Experts of a small language model.
Size: width 448, vocabulary 14690.
Experts: 96 squared ReLU neurons an expert, 4 picks a token.
Training: a variant of Muon for the experts, 339M tokens, 5217 steps.
Below are experts of layer 3 (counted from 0) of a mixture-of-experts language model. Rows are named router (the router's row for the expert), up (a neuron's input weights, with its number), down (a neuron's output weights, with its number) and show model dimensions 384-447. Each number is 500 + 40 x the weight over its row's rms, rounded and kept within 0 to 999. Numbers have three digits each.
After each expert's rows: "mostly gets" lists some tokens that are sent to it at least half of the time. This comes from a sample of Wikipedia text that the model never trained on.

# expert 22
router:457433513514495486530528549406510532538527417477547519534514485466501513555458433579471498512528433498441494440519434548470522536441446446488562520471507512513483447467529495538462422411488565
up0:542542428482519533464435521469552469469546479543430580395497429508587582525504485507516503484526473564520508450508494542498401578509430428481428508482541475494513502406502552468496418443476471
down0:538532496462595486507583491517516524466547341509526572491542466535496523509503476539460536512591441514520474500516497457467577468548479463486561541514502594521511520563513484476512555550569530
up1:586483504576466540509554523529511453423441435505533498468485466506512510490489485516508480553544495482492487473566417494426537481595487462479507501538552527490558443501484463426568517529489573
down1:496497513601525470517507557583453487550501494531434535480534597543482588507550519472452514470454551508557492451599526483493465487513471482570489486508534545514486589532482474576475513536444484
up2:451471475572494514418498492511544482501551537484519483595485493503461540460483554555481458491434470481511455494536532561485503516526483508475526486563484448446535519485557542531544495546367485
down2:528500533416547482482568421449464494501455514532492341533548479492542490539496536524473473542505536434461520411488457436477480502471560513522504480487463489509390511513536504444457516498499469
up3:508517490546547486524488564426537532567498457499561490484543514544475524550491433435498540517593589524473551507530513457567469536520408449449473530485504458525477537490534472457524538536492493
down3:484507475478503464521478462471524574487436458506533557492513564534479477465499461498515468517541520522465472460586550452466492513526514467465538470520475455560510451533482596462508606509528459
mostly gets: " States", " government", " Army", " research", " military", " education"

# expert 27
router:507469518407449473452477453518556526506560527472418489416472522445504473527561592531464493550507541484479509507562474458492527494600505427471462463509577548492431442483500475446509473517520538
up16:466480524501535496466559512499527461454521554440539471450449495447503491439498458552511546432541571475520471488615489404474551447461509511537449502386462569516500523517502467455459572410425549
down16:551482529521505502558524498512499528514504504548497490494487529436514512501467472503462537455543492419491499496458532465470479498496479461476538468486445488527496483500499536463539485504527541
up17:554528484601500492494481512481483527513481515509539475504505509448502579452530547459526559489531504461524515533503487510540586589515491478544411529473473544439461387452524552504534503543441470
down17:497471432476556509559495497588539504520495511510579432498508498498478598567573468435495464508451468488506467483478579462484472547520518443459453497487474551535461495561532490426568497532569513
up18:511553572492490429428541516517542526521451533461444491472531517485561551492522554537516509502449543504509514500534518523499605474484561477518457526569501543493434438433508549505501498476533573
down18:594423484513530490506553517512446525512464491523538484508454490555481453496499574518478569442508568428516518514533518494570523483464467512529524515505546595532470532530469464544480479478451535
up19:538485531504499451488475409495486468491531485497513516458586468435437524575475509491541608462478457456555459517562494553458539489492548529514479503446508517500482471569517511492561503504489512
down19:546475459495522501498471546504460510476459541591565490475500463516552482449569497500559585434485459596454452583510472496483517540504446482581466466500516513503513443482470521522488433474470402
mostly gets: "ge", "See", " points", "}", "ology", " Union"

# expert 0
router:468511483541486545505384515476525490428507538497475506467577548542518557530514555546592538508465582493487562513519494512519480471485528581518393523516502559473546551514404553534457554519508493
up16:474415495574510514504477396519484497502475485527471434420498478468473525565538500520430503461508435504508519578450562487459458457472539469522546549497515472471564542462515418474449419470505534
down16:515523547481523534521545513502555507466514506568551534530495520544469494579533426444488543521518500546522446461477568508471486507506543503565528495449487484441521484523520529484517472561486491
up17:470488496502563523536479495491455503571450431584422456450543482540504592524538572555548484503480538460470469550485568445523462514482549511476473494541465491529548404491456486548518506494454456
down17:433554432499450496456487497540475426497539523509541521506463477442509472478497513501589518494459485531429527515411469493494494453502436518577517580461434451398551552495486472540493500558533482
up18:549435513456562529543501503482498528534515480554510579456507490485468505503491462435475421524507534504473457501459540561548467535519470513593466498504457494482485445476484453509467515447504536
down18:505480442464456490513435517479482521556511488451531474583511420464508427449486505461490512462463505427559504478503566463471558486550430451508607459538480514524503507502461451508503464534519488
up19:480462448592533469532510442544576511488549504508427461456456481519596542486535543493543502453581477574435499491516485476493512519535478530484547456480508557471527505513463499510477525474543516
down19:490502521506493549460530552591492520483493449544492484434483490506523471479447591531505467517501452453424459494461466485470472456500558503517516458439544513508482487538488463465472580496547494
mostly gets: "ip", "et", "-c", "-d", "ight", " th"

# expert 8
router:520586565484465494508487509484538489542520517539508474473457536454458549533528528497554473512536553478456521555467508435442522446472554486473483513473488475456506502533493554472486466526491503
up0:529558478477488484454480458507476497450445431517510510499480484481600503498495435468474466490485502417517492479475524478496430572556467507440480464539516459539512451497430538535501514530482483
down0:509487460547514436505518546467434547517476489523523531466540516509473477461479527577516513480513525525518544535480451446516526555511408468454557521510476501497407513528538471539492561522477499
up1:427576508466423503511510531439617505487541533479470509526487466432502468499522454458563474550499557567495451493583467488494457510592504479469491521501491446486508421506481497508427468550518494
down1:566453580505535445519467460439535501507479506476439477486516490475551554495456502509476460523463486489437471524531518548486545489497539551474535613468494485454508468437470452494496456402444549
up2:608504480610554502505512476426521477533542488553571484574450495484548523473502507519509472482456541496523504508421475489481478502526409442490504538437504560525492475501528499519470489520472491
down2:584493480481482471500507517515492467477553554514502516505520592547492528483540556463573584493524563517517498523502560494482488541460572580448538532470522561535472489462487473456566541398458503
up3:552548454551531478465502471513524469483493529492498565474507574494574542544513530497539549490505497468529539478581481541460491574513433465469486567489519475489633466481570529515504549512497540
down3:557513475457438551491549456510471430517445435520456444489518494528494497483547518534456547539512544515520562600457500485446491541517507412568450385550484481502541551484471534553477471504413531
mostly gets: " He", "le", "″N", " death", " died", "See"

# expert 4
router:445542505553479483498512468459541441477446563463487471538556469538526519491541447566508494547514524534516585537526519482506471471529475577494491495508545574530507533520478487484551518496558466
up0:446521490537549516485510483477592491512559508572551461461495490494553527515561458520501430513524502410471555542493511475505552510572477496570462499497454563512461401448531523478559440442480526
down0:464460467519465499524456521528492529531464453537499481527477485497545548470544526479443553474448561533473473566513561492495459522541520493525452513523434488498496444501490559511446502554519433
up1:578545521522515520500416513519560453501510551547468464521462502427542493504525579504411500460496579489502449469429465515494440505555469563526526533463511445449475545548526598502506500534484504
down1:560504375443482510498497513634518582477507489509559514482547459513483467467465515537422494555525573539420504530567531501450486583529590533463475537494506452529539539420463450465576526497519438
up2:533503616533542475478610484446536530494539557567426544475473559507489496511483519540524502451481522489556527503543570511550482599509504451466491540474491528562488456533412471485525501504530550
down2:476492457416526541459541492385503503430490519438478503448522534498473477529524473504474480484425515542528493503488470566427435497526472487532563434512508454528502492458505485492521491541553545
up3:462524497507521421509552508457504520495487529549484454460514489508601486514485477553523528558542535571491520531434535536488476517460519509526459517543475477503465510527526442539544537488525549
down3:494470553482431556447524472430533521518546569480573510543504448481441488546442521512480472507518566474480548554467499500476545498503474443530552378479451563558498511527494452587524519506468483
mostly gets: " March", " September", " January", " August", " February", " May"

# expert 24
router:571432483487510497520484548529477561507446459543482455440411480466540513529463545512505488504532505457480394465502501452454443455474532563488489491449560491542474536426532486435473461543465506
up16:518448446563518539468487596505593512611563508427481454470475512498488506474554407536465474488596498541614478433456542566477464503541506452521497574474519493481421514488522456502515477424503547
down16:509505536536473467553500544531508490450517570501523516521492459515508478474519476484514516440521468337513478466456469529536439500520523464486519498529474506538559490436460528484482456437545503
up17:585495510557470458482485472553506519521487475479569509505426494543567530464587491590442458503518489481554506532466544483500482426485511469561492508472509476521540529555504514467567478530517509
down17:489571457527557559559526516560549454468523509478522492448514532563521483546481433396637443498568489511510510520554525454445437518526474495506526514509501477502499465529503545513471449468402530
up18:432528535511448444466500458557487463509539501472538489526518383446518446466502501562497508535467466476438455563508524600456504516439525547552524572491548511539521512554586468479467491472485516
down18:515495489482551464460530480526527460521490467470495459494494539524487499516502518527524568496492544457475531577470483505529548486481498431463465498475512519520593517522561495488514581514510495
up19:519529519535575474448473476466501581529452440510467578475556511485556543486522502499510480495569478602472394520532510533564454490418512467575527482522489473444483476530564486484497498529517419
down19:487497458473493486531442506450491500537568523477563437593473526476528513501532448536472452532488455485495450525496502462477538595537455520486484516439414498462454492529511466481523550532495609
mostly gets: " b", "ge", "b", " trans", " comp", " sub"

# expert 18
router:491467529469490537497542496415450478510505506502510599411493446485490468479529542568585530474506481499586473581499550469489561541439497480498554513498465478541465569457511499509476528508471462
up0:482592472511485398486595545488466494506477551453556499476426430598487515534558508489479497536459570464491519522498561511452517448570462489591560504491496551495479520479537589486449487523477455
down0:484584466532473458488526477499474555496475581525533527499434515556465508537567494471536496474498480516474560545463565521531524472482484625539541453499468474435470498451507521452505471508492518
up1:532509439444542488580490494450450511464508468524503485505480474469521519500433542492473498504462505527595489472489509447543512450520493474530520430440472459525490458466488461509503528468471621
down1:485458500467495452450446469475499618520451488489523505568480476516480512513549474418507479476458511550435611470488563541488409489501499532566527501445513518451509535526504485503526530527594498
up2:476569523510501526495544551541450517483521531419512487514500467577449526551511400536472512435600463500551461458547495520480504489494497443447519470529436536470496447503454487527499480493518532
down2:401469481490549566544505442492596521480519516602450423508479495487560463468449561507431524546508499470508471506526458509477547487500438552447502377534529493505441489466428499525493521472460529
up3:540532461552508476397526505439490528549513463464511505452522410563466494478481536497489513532457478499586410508501464533537482502455490542506467500523535524502502508539479581465485479468567494
down3:462545504520515509526485546506500510548487497495565560468519583505448456422387535502441484437524486575479511550469548455516551538561477521538539486484487499459488501441438540509479440438467455
mostly gets: " National", " new", " International", " government", " national", " Ad"

# expert 21
router:480520519459507515514472531579500542472525535541479518508493496510547483522448549449441534529511497514497443465483439487493421499548471526563519504463499532535468529543550482479530532547424510
up0:449511420501486556461573465504508553491523509476484458428500515497543528462474514495479512525496533480527529506414410453404518453473555460527511562529485503504527509510567417503533530469468538
down0:482559509504464529498475457491478549480512557551426509501531414476503508506433466512571548488415433533424558495500531472529440500467488404497500474452523536482454428455469496507564522501546543
up1:498597508493509455530504519528432554555483417502475528504464442516451563416469524575556556521520467546568514536583548568474503510508551513529538492490474486450449509504503510435492525513468453
down1:464481533481540509514450459539509483504462521457575513489382508512539444532542512482456450520491475511604509506427465471422469471512488533490495521521507518449567469516396512479513450506495503
up2:448388506458406545495493483505477499501482501537470557524437456541498554491488484479510534496456514480477442465459516548525454499538507553528490487465529515485532499438467568556533547513520463
down2:568484495493439518472508446536499490501525490534556492515508482465469478570419549508473514445573541585453463521577490501510516543557511425491514505443490480534514552485609555570543559542546528
up3:477540549538520513414463529509566510480502502571532514510495421558555563544529530422501569479492562536498545514468596497532460521488454504545464526582440566497441460553493528572492430527540525
down3:477458430458447498562534493542532419481526527525540504508578500490532479482493464562458484487428560505518487524536498555404516509452495459450544534572487522561491471591523456497447449511475469
mostly gets: "′", " city", " professional", "land", " village", " military"

# expert 1
router:453469526426514468490476495474548478507421540457544499578456520530519458488523502503496410468495570500449461455528412529535452535470451411508456555430512509507602453540503541436478406515446498
up0:402625554383555459468512497522498501488550470498538466467499444567493564480517522524533489489554454464490529457451530515474490547517521607475545558542530466512456451517497569481516506484512528
down0:444508478535474472513526476524572499467556477527515492524560507518523454492577503486560514513551567478544504576498529449429467475588482500463535469498514501541487513518487418525543385474528450
up1:454529477480502464538529384469517487517481494552498545485506522504475548503537503534469485469489521484452499564384515508537557439467476501483477559449460509494485549528533587469499467517462491
down1:458493549507451530486537500462585408447548543427414544419518464516506500556583515573496471539468457422528570444460473483512517471547455504500461523486523514506486525529530522559512476543547428
up2:521466473459488396491506514507445465491514495575526468568512507468555500486478451518535479562449430525480554509489449463528515482503470413502488549461473493502568490537504523550447450486530535
down2:422482475526506458438475501466536531456447508522422481481489564498480435513462539498495462508517505488492527527502547549495515521381489467451569512529490479502453443488517486556498486474501488
up3:491466469504513466469503441550542478506474488495532539522665470538532375491543441511491468432435432517556496549446492518466504470508494459538520554518525453516541527470464498497482477523570571
down3:415454530498507473451489468519476516557528586421479540532504500498478448500482446489554470534530492512537520553371525561588437497471491538492504470540568532544563482517556479448521447509520417
mostly gets: " —;", " |", " Don", " Pat", " Ben", " Phylum"

# expert 16
router:547524497537470554452501527559499574480507485539455576519497422482426564472463607488515512502514479511504435469500500479481480490504475489489569467499436486513484472468520459531572428498445513
up0:503494517480515450514537492489503497475462512498483494484508458491483531514468525524508519491490488477532495559500550486533483533547481571534492457571513502585504555583561458471492480485490501
down0:490536508499454531569530459499399479575501559484500533472571558479507484514534542556526454467474456588487509536450499505447471534496528553472554522476438473537538478554487543487494416510491468
up1:537493465482516471551514545599432493542529480512501438470449457576432567565468479503484461488548492444445472456496482496471483524538523557477521428520447497533472471503482507543579397444476510
down1:430492461495499496488482468538554509457505460472522533457495597547481496540543477477550509430520457510473540590461526475413483484511489527518453438551550525540471549486527468528454467466508488
up2:487496547610512501504473495507502502480446540504507477561490487550473457533478531431420490550568560545481515390415472498467475552505468468579494497501490455501491576640517463531572416518496514
down2:508526495549442465404492535474497531488555451494496560492518478469517509591527596513536534516525553511549458540596450528499518500519453545567480525425520500467429511459450456438541541515509410
up3:465479496465557507581515477511538481511449519506540488441487471467517466496529512562437512510520474470519509491443469430525613533519524523487461457471526557521475534493497535477453446459533507
down3:552535483539441473494483416507471445461511468478446461542518468469466515514516468520473467499545471572438523443505511549464492468473546476495473487478553531509482442546469472494509433511438399
mostly gets: "land", "men", " Line", " Force", "shire", " Angeles"

# expert 9
router:450500464495531550533474575511459502545529489467473494532462438537525411490432516431460570543536593470502465566478493470506465453508505497465480491507500398529470466505496463497568457568526494
up16:534404526556507545466505518491494567486514535463486500511473611538456422492610513494453496480490432494443563515501524526418448492517459424515504505602552500442526491573501498418470529494437498
down16:499483476426533487535534470561494530514579543486479453557509505504509505549505570550514451433473471507451501483558500452518507478551537501578484446434563500462471483638456547500521501470418489
up17:409493494490498446471510516482491564436429428451538525430591473532511485490521529444483549452519522441560539517462482566507440494529484466538488474471526542471517535442597450471512512489499565
down17:460548463554506479564531468520515507520539486531487458396489542559478466490540499564531497469517543560528489503533569464487520482509485431522483528515467494533445547431484479531558553458457489
up18:478455520502548465519565395453526514563525526529502495466508459489501437411520558507539547510468522524465536498472509478502479487508527555530491490556550497543513527542526420475550516519488468
down18:494481543483432494483493537551518480506476544490483468452491566490493555518416552473567458482434510544466455416481474503590572430457520540505456500520477466513458496512493506500464482484552536
up19:534481496498554528473518479468509473533484487485495466535581526449553437478480523488487518494532533448513532462494496495477502479461487506469610506522523540511513495496536567523639533526538488
down19:516561502458512558530484451514522529550535513475493530502471520527519498499456519465490544474544568518465524408494471467481489503449477512407527501510500519511419492529536522528502507548493532
mostly gets: "000", "60", "50", "90", "80", "33"

# expert 20
router:496469476469446404535526552442486519506475473484393524458486478548502504458470460487548532492563498433508484522525524422474475517495522471391498472424458573516429504519550519476456539451549463
up0:530470455444515492484536487504498508481531501441598537474488536521490501495542527521540511502496447463474501518574577472513430522472516539569495496523553543497526561479449471529496487464498477
down0:488556491527448496507505489508515451503411498511486482454584530513527499490448537529504558508530475510498470540484557472470507500487539541489466463534537578522542479503497448498450508449502541
up1:442528565507457519480518547497523468477540502472503527401420486450511503417486426529487458501497508511477529548549477526420482545462462516570498420595448479489486441607527458498476536525532526
down1:512474535519510533509468531581511442503500532491458517574443526521535589588484470532528528490509604447547535522487509496478480537511500512547449486517530542520465445495411529552560555500562497
up2:515533518581522452504505526447494502506517527501491441478501551488555554476467531488499502580458492565548516497503472484455579492440503525490413470484534499524462404485580564491515556558499519
down2:522534510463442442497531491532564491520432457538583462472457529495638536532526470573573452403447489406522470506449458522506488511492520524550461483582494490555502530435474490526477517533521468
up3:480516446494514473533532544552612515508407437450465563485449465494515487516475517540523599509471534468533484512478513463493494507545546507547520450535480483494509459473485544480529403443530496
down3:518480555431508507478521506546479457447470492538537516476520497540488428497560544561489522425542562458517525513519483459491528572475407610460496502482463574517503549549496457476519525506452496
mostly gets: " a", " an", " to", " =\n\n", " new", " World"

# expert 28
router:480561457449561546553466476418555522494496538456503485508438498532484437491503488540486494511548450507456579526468518564523592529590572573523511520629470645597507454453525459548600536450513524
up0:492491534481462510514446498585495604578400516449538483522534526527456450444498511503465502442530561511552574488467458536460568540542456436427466496475550411550523469440507469470481523540562523
down0:440595458430522464518485554448489441453515530410539561455483476462530486442516509507580494569462547529495478455511500516520540512436548406504519529523544463487477548513479501494537480448480434
up1:503457470474561516457459510533553521545514506519500511521479521496433475428576529576472471458491578468543518524488501481485486503501491437504505431469523506504493425549498501507548487497460495
down1:467439411490508497465543510460512480530500407480451503490580522529526531439539518527489542447426538521572467560549469440634608526453490510513474496475506587445536557537499494548447544498489432
up2:497526447468527492507505469516555528479534587481497564475498491541500564532514528458440501461490453483471476488487476465537514511527524486463482572475546543537510437510468482533481500520492506
down2:490485467493476492490584451461523502512455470548480496489509465512511548471508563450496507456525480531422485508440485515535534481438489480491522481521545524491498582555454480540456618533598597
up3:448504460526472484487554582503483542457541444622545487506526458502463501409502549520450496471450448538462523466545512488461532550546511517483436492478473444601461496497507532555516518481432473
down3:472484479453478473510518479461472492526533462559432476557521522499482501557452491536462495573492486454511512508591496616524453487480452502547446412458578501500478494533497538442445478509563494
mostly gets: " after", " where", " when", " while", " r", " following"

# expert 13
router:460553428433486450485473469498546514499536567476514566499486452479522495545524490584471502529470490453504501515520520524496445505478509436476449499486436488545526430495517479469502526559476463
up0:484558529507531462549489519495519506501576526475545550543505484494560583573491487535458590520442491487528519457450477528449526524487498540492493481491506500466515476548518522543587431539509524
down0:442543506556403574552465560555510470494509477552460468464500510521511479478491522484479550456460527454503563481523444434450463513501446500547455462489481465508448563420542573521476481470421538
up1:549490544468479408554448517526514565590527523523415528486451516495489506475510477520541496416532549461482538443491459582551483464554546505454482473486460538583564462473495530453438493484500509
down1:532483520516499474567475522563487553479481526505521510510503468531506512430497544454539518508518428481488530590525458523437537501544476507491444521618498539471465540464400511469496462456469545
up2:505453539481492558472467555454454484504518478460494518458538524538509491531539490467494402449510479498466501566495479425495565578544487528473529524507526469477525445496534515450467426513496496
down2:491518487513506510486464504506464513472541522488449570564541491525452507456517508484493549483551542491544531505482516478427528455482466523455460500510523470438493481563523559505485446484477535
up3:501560486539487524516542445501456496518552552515495549480542479514535542555524525482488503543495576469570563491475508448531466463523482481427521506503485453447521496499482475447549606473498560
down3:472592503592504475518554444515565478467484489510547477400413467501576476484482449494482447502476476507504482508581424499526526466496528469486483496505527518562492473475486503541499505503487444
mostly gets: ".\n\n", "ai", " U", "ae", "u", "ha"

# expert 23
router:488485438475532485573500497545508547490542545574530585499471494474478522484461509450494504505488444524521539522445451447524470471551460551531492439480495555465414470462530482519530472524477483
up0:497424497466539513451491495450474488530589489469585464435445507543536485425514493589542530478462452534469480503533508494470569504512458501545541489595440431491473496470465522449553443508501476
down0:496506537534504453563485506484471475550428501460480472530460565503460423508499510451458535490515489490441501465491520378578471524525486465465497460496518515515578467471557486475487449551418559
up1:475453503538536489501549502485514480516525566516492465559536513552550515502496535511544516513434487549446480543479496466458467470542459485501502517510405445484500427505449517476454514473555480
down1:537566539499564558576458546534475534479513450499513508488492492489429494474486524531496566549426511400517544512530501562567542535513500628472527456487433475480517470509462501485450468516547496
up2:455526470447527478520513447524462473460523498502586476543487559543486532495532439525541508546507470490477565513603504478527463442531544544541465518510500467494447478492526451545535511492463515
down2:506523474471486473526380489422510531418518428538539518507503455529498455500494471495503491464476435509555538477397494508556510491478490541556487421439545499429513549467470517557559493458494430
up3:555514477445528461498399514500528514506457431530523513469501462477479451447490460452531511496526409462460515443558559489581516471528511500423489431532484418541482544618477482451482476477513489
down3:471469511415475466543489508539471518521511439515508489476470494463441470457501514520523523470507538471452545452496546480500444463474476469479474518545547542498490504549593499469488500558457528
mostly gets: " years", "s", " during", "ations", " time", " year"

# expert 6
router:500519502511526554552582468554520509478469498558527425539511568469466454517470397500457460551447529541482489445521448505531444527488433473515520469526517519547514582476471483513466526550555442
up0:495580426564464453439564440496499524544484520502575494548484490485429448439493534538441496556519486495491577500462447429402519457578457456537440590525497560533497525447510558558470525504505512
down0:480510479502544477541487501490539538520602476433547487474515574514502496492477514503421462459456494564445564486498483491482521478466494495495451488432538503529471507464424443521562533533443446
up1:495477520444495543563526516559436506525468475463442480504544478456546445507531440464563461567571521537507582463465510474494513496527488547519467552538560576522438550479563488454524514512552534
down1:497549478467514517479567514533429570583441557446533466502487477521479555546485506464530460547456506531500475458529497484496524508533476532505477474485531448557621551459440483450520504448565527
up2:547490480553466508530523507437471534507545498478420505515483571518438458508500454498510469546445548547476539530530494494488521505485534470499519436523495522549456455489502558501535512492518516
down2:457496431476490466533483528516416478472520495487421588517434569512510448383533484477531529500483552483450459511503537520524464562535494503494455558530446587568445427594533541445455499523499514
up3:443522428529531465444553526473522467482512539500499426491548494465503516555467483550481529570484614552585441530471484499459511525443529406448450499529502486449512521437456396490550502546528500
down3:509458526541468561486463518484457514513551489556464453568515484398517485486530491540496512510457536401515541530441512560488562520512514514528474444473524561532487526544466538490539503513532516
mostly gets: " held", " other", " killed", " being", " gold", "|---|---|---|---|---|\n"

# expert 5
router:515425408511436500511435466527494456477534501509506558558488521489458491487458511457456487527490456503473485576541475504539554557457475544456484520536461565496533519476475477504491492484553473
up0:472606473557494465406473448491514459537608537519550543497516513495538523477491479457526484484484524515490505522394518490436585483499443524464436496434488485478466537504470497497560521488509485
down0:499486401508524478506504502553506510598520506464489528497505517483488541522460513551506522481506468513431513435545485527555494457504456507424522504467519515524511516481450474457578484515405572
up1:471513491503410461482416538473464516458475549488537495492510410415499571547503465482491473485509498517506436498507513505465481507522433495429547565549500545509536532487539416527543546502434489
down1:470561512503400491485528480449509487544507453541531498491481495461486458429480549557509516465444560476481546509492522448581530525497442471574496409492430518474543525552525380372509502472490501
up2:514548480492516494622518442559465546492500555504499592516463518591493525449517575497433442374493494447519509520554583553497490462538585522452442518489504557500568475506562537422484529504494438
down2:430510500554525521530449482481563530555512482478504432512537509495529590529464467493523467523523477507539482596530526483429499560575509468435440503544549552557441477447497538499522474507549484
up3:471449402535480519550560506475567522529522472491405514523420530558496537567539511547494498478543520619462458448485489533532485501542525483451456445525447521546510493520493471512496524557462518
down3:516492498484445578520493483533522526449591485477548501536492516461499463562511507460484428463550513546475460560459507510475525521521495540480466589483438532559427502527525564442434498513458506
mostly gets: "-c", "SI", "born", " found", " However", " res"

# expert 3
router:468520483474538512454448492427489520454535502498533488550519487407412513573425444588519527493493564521510450504488497559515517474542462417541524513476448502566551567482526506489555441573519465
up0:506508549450483531547496466486586523501438540538468500547506515507500524519451462538540531454522528497500376473452532490474417532545493510521507483479491520495494486490514481486470556529476488
down0:500523490555446478509415483475538454499495444509471561510501653489494495569529518441475448543502478494555416506518507421499466455508492521492581528499532536451519478506481510469447491480529526
up1:576548571467521523572491512525567477483507559531491526524545529407429483462412453550528552484432530529556500467496514601518475459498499496523491501475475492560448515512478535499490571482501580
down1:557516494474544516472509517485522453532506426556505477571520525501469482548520553500518509528476503477497539554503434491527560496519467466495377516552473491453410472465488451455509514447459504
up2:495449474541452500453541468539470460497516519477462487521560462475507470436499540485526535464464481497507452476532507505507491453557545481563499469549498473520519504466438520484506534468512547
down2:596516535480598531498434504480409496514537569490506461489523566480469536522604528528484476508463527456463486531544491533488470406461482418508485486498545583477494516486345508547488525522530465
up3:523464537459463490465524569422550531506491515531592436479518445523495566553482454497487520536402563473464544498449482495498510512463464466537476419499486525496515504540488519415449514510475514
down3:493467470473519542523572508514505516529495406496520539492523530546567477497510530519425543519455437493499458476521524575519504542547468568516522482451448490557485480474441522564505438498437556
mostly gets: " sl", "aw", "ight", " James", " Phylum", " Angeles"

# expert 14
router:484578499552473393468460453561502524530469462563540479503462464528435553477609446540482475539485513471500491470467487524535451469410481542494510507458472498561485453520506514557541431445479522
up0:536462473498492454499501456514449530505535509535512497502504434486480494538443409504518505492495477488491545521566478484571493565480533458512527471512391530513549459520454506486517471458442477
down0:414509604531428500562507534479526508506480500450490474467467484413506557506490423538457525492502442433401493517506455519484520519517503538562515529493565492466503479539416541539444503499486480
up1:551526512445506511459461563550490517490462446534554491581466417538507495520588543484499498492477493461514636562466446569537538531474587490507450467537513537504516494478571564526502539504527496
down1:578479591491536564584552496587492441521520497472405436527457541502491548554525452473511498479523500494494497506503449499511463495546440448484533497515572500469530525480537524416480503530548487
up2:504448467570558515521501528576421526536485548449493498469541517470592474519521474487576536451499536497458546560487517508430468498495455532471477500483390491493384508526505520512481487430531461
down2:432510577486546581445456520473466478490496530508418486479481551540508441477458524536559576489497566448569527519531499504484486553504480570377495460431453447513543416496460484429471456496531480
up3:494467526605492519504482554538523531481502566514476550459504494557428541573466468522437481427515532458558538538527510575551527584475521511486490517517501485508494471509486524480488483494509476
down3:534524537447490550448487502491577462541554516405507479417459538472589542463442453492477571474578475508524612441502499505507562580473513473551465478472481461464507520470414443430529527483493511
mostly gets: " and", "),", " or", " &", "/", " but"

# expert 7
router:495545496581458509468432559456468467449465438415512517420494434453513515499527523502480544468517527478509505526518453509466454469541504559508508423511528569504493428535456531556467570525450532
up0:506486548474454516577535517516501448528471543453517501450518462525458530488444428491504478584511543509509453452507475525458467529530535504597475455481519506493505560535502508492569531570478535
down0:495593553472534507517467513536542530418511507547479531498592455449504460535460524426498530488506447471529472515581545448491510550509526494484453499456575458479495543467501558547502509557480495
up1:592526490575511517540499507484534518463517494497537541552519478567541532465508501518489516453478465499459491462527532558524498477407468568470496469548518425539458504492501550519526467534491485
down1:508439585516459572551504525459535501462440536497512476513498523514517493429569520518507505568518496417487449502484504516603513419493496500486504517549505448539509548511493499443495420555493487
up2:477546498460496437441524546514516545488528507529456579527494480477454441453505503429567539438491443487559536490602539508492523514540451479483459552532473556473452441503558450508473518486486549
down2:476544497456541556475489508411448536511502556552465537497457563462477525461564513515529548507504493503497523506585510549470462473550482483477508463546513469482509526456437534429500501496486409
up3:522539486476454555474442506465474597410489532457502530506497515482515557511474520495452407526529495530445465444541491485535510517485517511555506476489518553447481482547594522412555442424488521
down3:423540514481528545431452534472515507524518498569564533489523502493482547525534577538567509415586555463481443416535481544517494468524535499499504515430523513492436591487479508513454409461466560
mostly gets: ":\n\n", " Votes", ":", ":\n", " acc", "im"

# expert 12
router:517582456498479522559519488580527501522467398456410585484531508483520562441525492404497468491520552477502575528443497463453432454516507412453460559508550405499507501539480520493445465611502481
up0:484511528537527520479475443562536467577479585565498448500472489458508441552478490475493485522495426536389496538533448541550561573479578519562475557485483536506528442541482496500471505489544531
down0:528518502516552460435536481461544493521523556510467537435506474481517449493529476371511517446524481543530582501512538487537508516476574461550510515511514470492488476563498547456491498556537451
up1:474433454506528449497550478449548499547518453505514516510545456484524469550496522495566467485513492459560521441416532464495535461525479453556494509499516486489517491531549488482505481520447513
down1:589464450483514534502501477557420515527516526494546525490516532520491526456455469505521524420487511476478489478513499507528495503490479532533598433572538445459559386518508505490540535509513426
up2:451548483491531454459523418447466527514453546443508595510454452480442501431459618464520540545444504460546587542455421476431502408435576472465542516444484486546452468539472540514586494538526471
down2:555478472504499545504512431457451452418454464461514478587495522502510579532566441482525484494436552490496473488505495545499489494489521523516510467471443486522495486470494492562451542525516569
up3:570497483521466496507455527531547474513508440512448570482532489561530549503484515454486539546574513497487423481441547513456448550482465468453505470489508419499504469520519503520482505519489504
down3:539476543471505534461508526605517435545526449526492523513493457477510515524518457508442476580552555384523483554503561462557482542584426513500539565456528554386484490495421476500503594441498554
mostly gets: "===", "==", "|", "====", " former", ".\n\n"